Weights of a small mixture-of-experts language model, trained from scratch on English Wikipedia.
Size: 13 layers, width 128, vocabulary 4074, 19.6M parameters.
Below are experts of layer 5 (counted from 0) of a mixture-of-experts language model. Rows are named router (the router's row for the expert), down (a neuron's output weights, with its number) and show model dimensions 0-127. Each number is 200 + 30 x the weight over its row's rms, rounded and kept within 0 to 999.
After each expert's rows: a language model's description of what the expert responds to. This comes from a sample of Wikipedia text that the model never trained on.

# expert 39
router,220,204,223,215,165,187,195,184,272,173,171,239,202,178,198,192,217,237,134,231,183,242,217,186,222,226,232,133,207,156,222,192,183,191,154,266,231,186,173,193,242,224,258,183,170,176,175,178,200,181,176,232,218,169,157,219,185,219,202,198,242,163,204,188,158,140,177,189,191,238,208,191,225,237,155,243,230,215,171,221,211,204,172,212,235,152,187,196,223,238,196,207,197,220,226,250,156,225,227,186,199,270,210,214,185,163,155,172,156,195,162,209,228,205,180,189,202,251,240,156,223,179,177,217,193,215,201,274
down2,151,191,240,179,193,212,193,178,215,207,180,261,154,200,180,241,221,244,196,228,238,170,207,258,177,244,144,220,211,155,195,188,236,206,178,216,143,230,198,167,213,222,234,224,232,196,243,183,196,191,219,219,186,230,223,198,185,235,209,203,221,230,197,258,231,224,177,239,243,269,149,263,203,243,189,216,146,198,229,176,199,193,144,178,176,206,195,166,151,159,162,176,209,186,199,212,135,179,172,217,226,223,138,212,200,199,205,187,229,212,217,255,216,176,213,163,260,206,218,219,185,178,209,168,219,154,196,223
It responds to: Wikipedia section heading words and closing ==, especially See in See also, plus labels like Career, College, Candidate.

# expert 32
router,215,203,196,262,198,191,202,189,210,165,177,202,159,187,186,161,217,183,147,241,132,201,221,187,245,225,210,162,174,214,184,196,193,158,218,246,193,151,155,173,219,219,202,181,247,177,190,163,231,235,265,211,195,108,199,225,207,241,220,179,215,155,155,185,141,194,155,218,192,221,203,185,209,237,205,166,245,223,166,220,215,218,203,224,200,182,202,232,242,216,190,247,207,236,230,227,187,200,217,185,213,214,265,201,240,210,197,199,195,161,160,197,229,268,140,225,178,229,182,189,197,191,183,213,240,257,183,241
down1,174,188,210,174,221,199,291,210,234,247,214,176,135,191,237,201,200,192,224,217,137,188,193,204,199,227,132,182,169,190,216,217,210,256,221,136,207,182,239,226,218,198,166,256,212,199,167,227,170,222,218,198,197,187,194,178,220,254,176,223,214,182,218,191,199,198,205,191,196,201,177,255,196,233,181,192,245,261,176,208,210,222,214,206,227,170,218,144,215,193,259,194,222,206,242,207,124,210,158,213,177,181,215,176,213,231,212,175,133,167,216,217,137,238,173,240,163,210,198,179,218,159,218,145,165,173,210,212
It responds to: Last digit of a year after its three-digit opening, as in 2011 census, 1980s, June 2012, including tables and lists.

# expert 34
router,205,207,223,194,161,164,185,165,221,172,167,216,173,236,179,191,232,204,200,162,183,214,232,179,170,223,223,182,170,222,230,220,166,164,260,226,154,163,234,201,200,213,208,180,215,168,182,184,208,188,254,215,229,175,170,220,171,183,198,165,276,193,145,132,145,197,167,227,155,202,228,211,210,199,179,183,225,183,123,231,234,200,192,226,211,211,141,212,206,177,176,187,203,232,204,209,194,203,186,202,176,232,239,242,238,182,201,133,212,185,181,216,185,208,147,263,207,238,192,141,255,189,184,182,193,232,206,277
down0,219,222,162,204,175,222,231,223,223,226,245,167,164,201,170,199,265,152,261,233,210,162,145,135,186,244,254,247,223,225,155,230,219,210,178,213,230,182,172,207,175,215,235,200,190,119,214,234,164,198,157,192,195,180,177,181,179,181,225,200,236,222,197,199,206,192,190,234,138,172,228,205,231,202,194,159,198,171,168,192,213,206,233,243,192,178,197,229,198,192,243,104,260,162,199,203,203,196,204,218,230,253,233,229,210,260,226,222,204,161,172,201,208,192,234,206,150,195,174,190,183,214,193,180,187,197,190,187
It responds to: Periods and commas ending sentences or clauses, plus decimal points inside numbers, especially coordinates like 83.925278°W.

# expert 14
router,238,179,232,250,169,164,177,169,218,174,167,226,150,186,185,167,229,209,162,201,170,189,229,177,164,231,242,166,176,221,210,245,189,205,250,239,156,173,132,222,228,209,217,162,244,168,169,169,233,221,264,185,207,171,169,232,191,212,194,188,229,179,160,168,166,154,190,221,175,239,223,179,205,243,182,195,221,228,160,189,248,243,166,191,221,183,178,226,221,226,144,194,197,253,208,222,165,185,208,199,177,230,239,234,247,159,176,154,190,177,167,231,200,235,191,237,203,215,192,205,225,172,160,251,208,245,170,227
down1,186,218,153,215,175,222,233,192,203,211,261,170,208,172,240,201,207,198,209,205,172,210,184,183,207,193,224,193,197,140,182,192,169,253,162,223,248,229,246,259,208,192,219,207,232,173,175,203,210,197,147,118,195,221,186,190,213,218,216,189,227,132,230,226,194,204,225,225,203,203,172,207,203,236,173,193,186,222,195,245,166,196,166,199,234,208,215,177,174,251,197,233,216,172,223,163,212,273,239,241,175,214,195,133,185,256,223,253,140,182,148,252,169,208,133,212,197,236,162,223,186,199,202,210,182,159,216,224
It responds to: Table cell separators and blanks in sports results, plus competition words like final, season, second, win, round.

# expert 15
router,213,192,213,257,124,157,152,188,222,195,151,239,181,175,173,121,282,165,159,189,192,236,233,194,191,215,215,165,141,237,195,216,199,188,184,220,181,195,194,185,198,200,177,153,221,158,148,169,203,226,261,208,231,186,143,163,237,222,204,168,222,177,176,162,173,161,172,195,184,218,262,169,235,247,206,175,185,217,172,170,215,249,173,161,230,218,165,206,240,199,204,245,176,193,186,251,181,225,197,189,216,198,210,240,189,188,177,184,206,193,190,241,224,186,171,212,166,203,222,195,244,184,200,224,173,223,201,230
down0,202,176,174,200,212,191,206,213,203,198,203,228,189,203,260,209,132,148,186,201,168,224,165,153,138,185,205,191,161,146,205,200,232,214,177,188,232,287,225,236,155,195,182,225,161,197,224,189,181,129,184,232,239,270,181,164,217,182,218,216,187,246,252,184,226,165,175,168,193,195,239,185,193,187,190,219,171,232,177,171,177,196,208,214,153,209,138,227,162,224,215,245,189,228,184,188,251,194,178,182,225,142,203,216,203,178,227,204,235,220,180,268,192,158,147,221,234,171,185,182,184,222,187,171,213,226,186,182
It responds to: Single capital-letter starts of words after colons, pipes or dashes in taxonomy boxes and tables, e.g. Domain: D, Phylum: Ch, W; D; L.

# expert 51
router,233,212,232,240,168,166,170,159,227,175,163,225,163,181,185,169,222,207,175,186,178,204,235,158,188,231,243,160,166,215,207,237,180,219,250,235,165,172,186,265,239,221,219,163,259,168,168,169,253,228,243,163,190,166,175,223,202,180,203,175,234,172,162,174,162,153,181,227,190,225,242,166,216,235,183,180,230,244,169,221,227,232,162,190,221,170,173,217,224,221,146,217,195,253,205,225,169,200,211,197,170,228,246,230,241,165,178,156,202,182,165,226,214,227,177,236,202,212,186,190,219,169,150,231,215,240,183,230
down1,199,162,209,161,194,234,182,198,258,224,203,172,221,197,168,182,191,180,214,255,219,234,299,164,269,224,220,191,174,174,217,245,238,212,215,234,214,241,195,224,165,182,199,269,247,250,206,226,182,200,217,240,199,203,190,194,207,211,241,194,192,204,192,216,147,184,167,237,203,201,220,181,217,216,208,159,198,221,214,185,210,234,253,226,220,222,188,231,144,228,203,211,209,215,168,215,158,153,204,197,200,183,199,216,213,164,208,242,235,263,224,225,213,214,194,220,221,149,156,240,264,261,188,208,187,213,184,135
It responds to: The verb was or is after a subject, plus spaces, pipes and digits in tables and dates, e.g. He was drafted.

# expert 29
router,241,239,230,249,160,157,186,166,223,182,156,221,154,186,196,167,231,195,171,180,174,194,218,175,175,225,250,158,169,233,202,245,183,210,253,249,173,177,185,252,231,221,226,166,248,168,162,163,241,218,237,183,217,171,183,231,197,175,217,182,229,180,175,166,161,160,186,211,167,221,226,162,224,237,182,196,237,236,170,213,233,239,169,221,235,172,173,237,231,190,155,222,196,248,185,233,174,209,215,201,178,217,249,232,240,166,172,146,195,177,174,235,207,243,163,238,196,206,193,188,222,165,149,224,203,236,214,224
down0,176,244,178,216,212,195,190,214,233,185,196,217,171,196,233,158,206,173,189,251,206,176,245,220,175,169,195,172,200,200,207,170,238,189,200,166,181,220,166,222,221,213,260,191,174,168,236,198,287,182,206,173,239,178,212,252,221,244,131,170,217,199,216,241,178,181,181,194,172,195,201,175,228,252,164,192,239,232,183,250,196,199,226,189,183,207,178,190,215,232,162,178,205,216,230,159,203,174,206,252,231,197,235,182,212,178,157,168,223,151,165,187,116,167,261,243,203,162,175,210,173,263,174,165,204,145,203,190
It responds to: Byte pieces of Thai, Devanagari or Japanese script, plus digits in identifiers, coordinates and table cells, such as NM_20, LY-22.

# expert 30
router,242,203,232,241,163,155,171,194,219,177,162,220,148,208,193,174,219,205,189,189,166,200,226,173,187,230,236,156,167,218,199,233,175,183,258,233,169,165,177,215,238,226,219,159,234,165,158,176,255,259,246,159,217,165,171,218,202,198,186,168,229,179,172,164,160,158,177,238,179,208,247,167,214,230,175,177,240,241,169,207,222,235,164,218,238,174,171,219,224,195,133,213,166,250,221,230,169,194,207,176,182,227,244,230,244,174,180,164,201,174,175,225,211,226,171,240,233,207,183,195,220,172,156,225,212,244,179,220
down0,166,195,233,203,255,199,185,168,169,214,180,166,222,185,226,246,196,244,175,207,165,220,162,202,167,217,172,179,186,186,211,191,203,168,176,199,243,195,173,169,202,182,204,252,176,199,131,230,224,221,214,215,178,215,155,208,208,218,172,231,190,200,198,234,166,147,191,163,161,217,215,148,229,157,182,245,204,243,163,279,178,301,203,226,215,164,209,165,173,164,169,225,156,212,242,211,188,252,208,246,270,210,241,186,187,219,161,183,202,186,201,202,205,206,188,156,225,182,240,189,194,250,234,171,230,201,188,218
It responds to: Commas, and, or, and word-final pieces like plural s or -son that end a noun before a clause break, such as kidney-s, lakes, and.

# expert 44
router,206,174,194,247,151,172,185,203,239,176,189,235,162,197,214,193,225,177,150,233,147,202,217,162,207,191,195,147,153,215,182,232,181,203,181,232,181,166,225,214,236,204,202,162,233,184,189,184,216,215,222,192,235,155,151,215,197,201,176,142,217,190,174,199,124,165,182,212,201,209,267,171,208,276,156,198,229,207,139,216,242,257,172,210,204,171,176,235,212,226,170,233,222,216,189,235,187,187,222,237,214,235,209,229,246,182,196,182,205,193,117,210,215,234,199,219,186,237,227,175,191,128,191,245,234,224,192,202
down0,201,186,219,203,250,191,193,187,144,279,233,175,183,221,145,194,188,175,200,245,167,144,172,218,171,203,168,237,217,207,182,203,281,188,183,173,212,220,250,169,132,205,170,202,212,174,180,193,239,257,178,206,272,203,230,161,218,158,230,247,196,281,230,237,231,208,177,224,211,221,229,199,191,237,223,186,237,219,200,226,175,215,197,204,181,213,240,200,209,204,154,204,181,203,204,187,204,180,188,210,241,191,213,135,217,141,238,156,186,195,208,184,219,182,193,196,160,227,168,209,195,191,193,167,140,157,206,188
It responds to: Small whole numbers in statistics, dates, measurements and tables, such as household size 2.53, aged 65, March 29, 49 ft.

# expert 56
router,213,165,231,225,171,136,197,230,202,132,157,258,194,197,225,137,230,238,196,214,172,243,196,220,231,241,232,154,206,174,198,243,183,217,192,220,212,178,216,195,213,220,236,114,186,152,177,161,226,166,194,176,249,171,164,209,207,231,201,225,198,205,171,199,211,192,186,179,193,202,181,169,226,244,166,154,167,249,178,178,228,232,165,232,239,159,164,222,238,198,222,216,182,184,217,226,196,232,180,143,226,201,208,218,167,168,184,185,198,208,213,252,202,231,241,229,164,237,137,176,200,194,206,207,178,243,235,239
down0,139,180,160,212,206,206,211,245,221,223,198,227,196,201,200,154,174,184,229,179,189,193,219,285,183,221,186,180,217,205,209,236,182,161,200,183,194,232,117,172,201,253,260,178,209,193,281,232,178,220,208,236,233,199,198,213,199,196,231,182,180,154,178,196,154,244,185,199,235,244,251,204,216,234,126,198,191,226,210,185,194,194,201,178,245,189,178,250,187,158,196,240,205,166,200,181,173,199,192,168,198,238,199,225,212,239,175,167,201,224,200,187,206,234,262,225,141,188,157,251,187,158,258,208,193,175,216,208
It responds to: Opening pieces of later words in set phrases and names, such as Historic Places, Middle Ages, Baseball, Memorial, Catholic.

# expert 23
router,225,199,225,252,213,198,212,200,187,164,160,229,191,162,180,160,206,199,140,197,154,230,201,229,217,231,215,151,181,218,207,211,216,157,237,276,176,158,155,200,267,186,197,193,231,173,177,161,238,192,293,207,245,157,205,206,231,241,215,224,204,171,173,192,170,190,184,238,175,229,201,174,218,213,214,188,252,198,187,195,227,241,199,200,195,161,204,221,253,223,175,251,244,246,209,210,199,176,221,237,171,216,273,201,206,216,194,175,213,189,195,190,199,218,175,280,192,204,184,192,226,181,195,192,227,262,189,245
down1,231,138,185,237,165,201,172,188,128,232,217,202,159,191,215,156,182,246,254,217,164,224,188,209,186,213,206,199,212,183,242,216,199,192,159,232,157,205,215,178,160,159,219,201,188,204,227,160,167,205,205,206,206,195,179,198,262,204,189,216,213,197,201,259,175,196,228,154,183,210,216,197,174,153,173,179,166,218,164,162,213,240,189,203,280,207,207,193,195,232,209,197,227,208,250,193,248,196,202,205,224,181,207,210,182,220,169,150,185,215,237,225,178,257,228,234,205,186,206,215,156,116,156,239,130,254,239,233
It responds to: Last digit of a four-digit year after its first three digits, in dates, tables and citations, such as 201-8, 198-5, 194-8.

# expert 6
router,239,214,237,240,156,158,176,182,218,170,162,224,162,190,199,169,223,195,163,196,166,191,227,160,185,229,240,155,169,230,199,247,179,218,261,231,176,169,180,242,232,218,207,158,255,166,162,162,260,209,243,168,200,167,167,225,191,189,213,171,232,177,162,166,157,164,174,233,181,220,235,158,200,235,179,192,238,241,162,200,230,237,165,190,221,186,180,222,233,212,164,221,185,257,201,229,169,215,211,202,178,231,241,235,244,164,165,154,190,185,168,223,224,226,170,239,198,208,187,194,206,174,156,232,205,240,187,225
down0,175,194,197,173,233,192,120,231,233,198,172,182,183,227,224,179,212,204,221,214,166,211,228,164,197,198,223,203,188,249,200,178,156,243,219,158,221,222,173,190,197,225,203,186,261,183,169,242,201,182,185,234,155,176,142,164,266,206,171,227,229,212,217,186,201,231,169,229,169,161,236,174,190,145,241,225,257,165,223,240,139,187,220,206,204,250,178,198,246,227,224,158,200,159,165,176,190,186,152,208,221,238,279,230,214,181,205,197,181,192,196,169,136,181,205,164,168,175,217,204,205,247,192,207,194,230,161,199
It responds to: Pronouns and words opening a sentence or clause, such as he, she, The, In, plus the first piece of names in sports tables.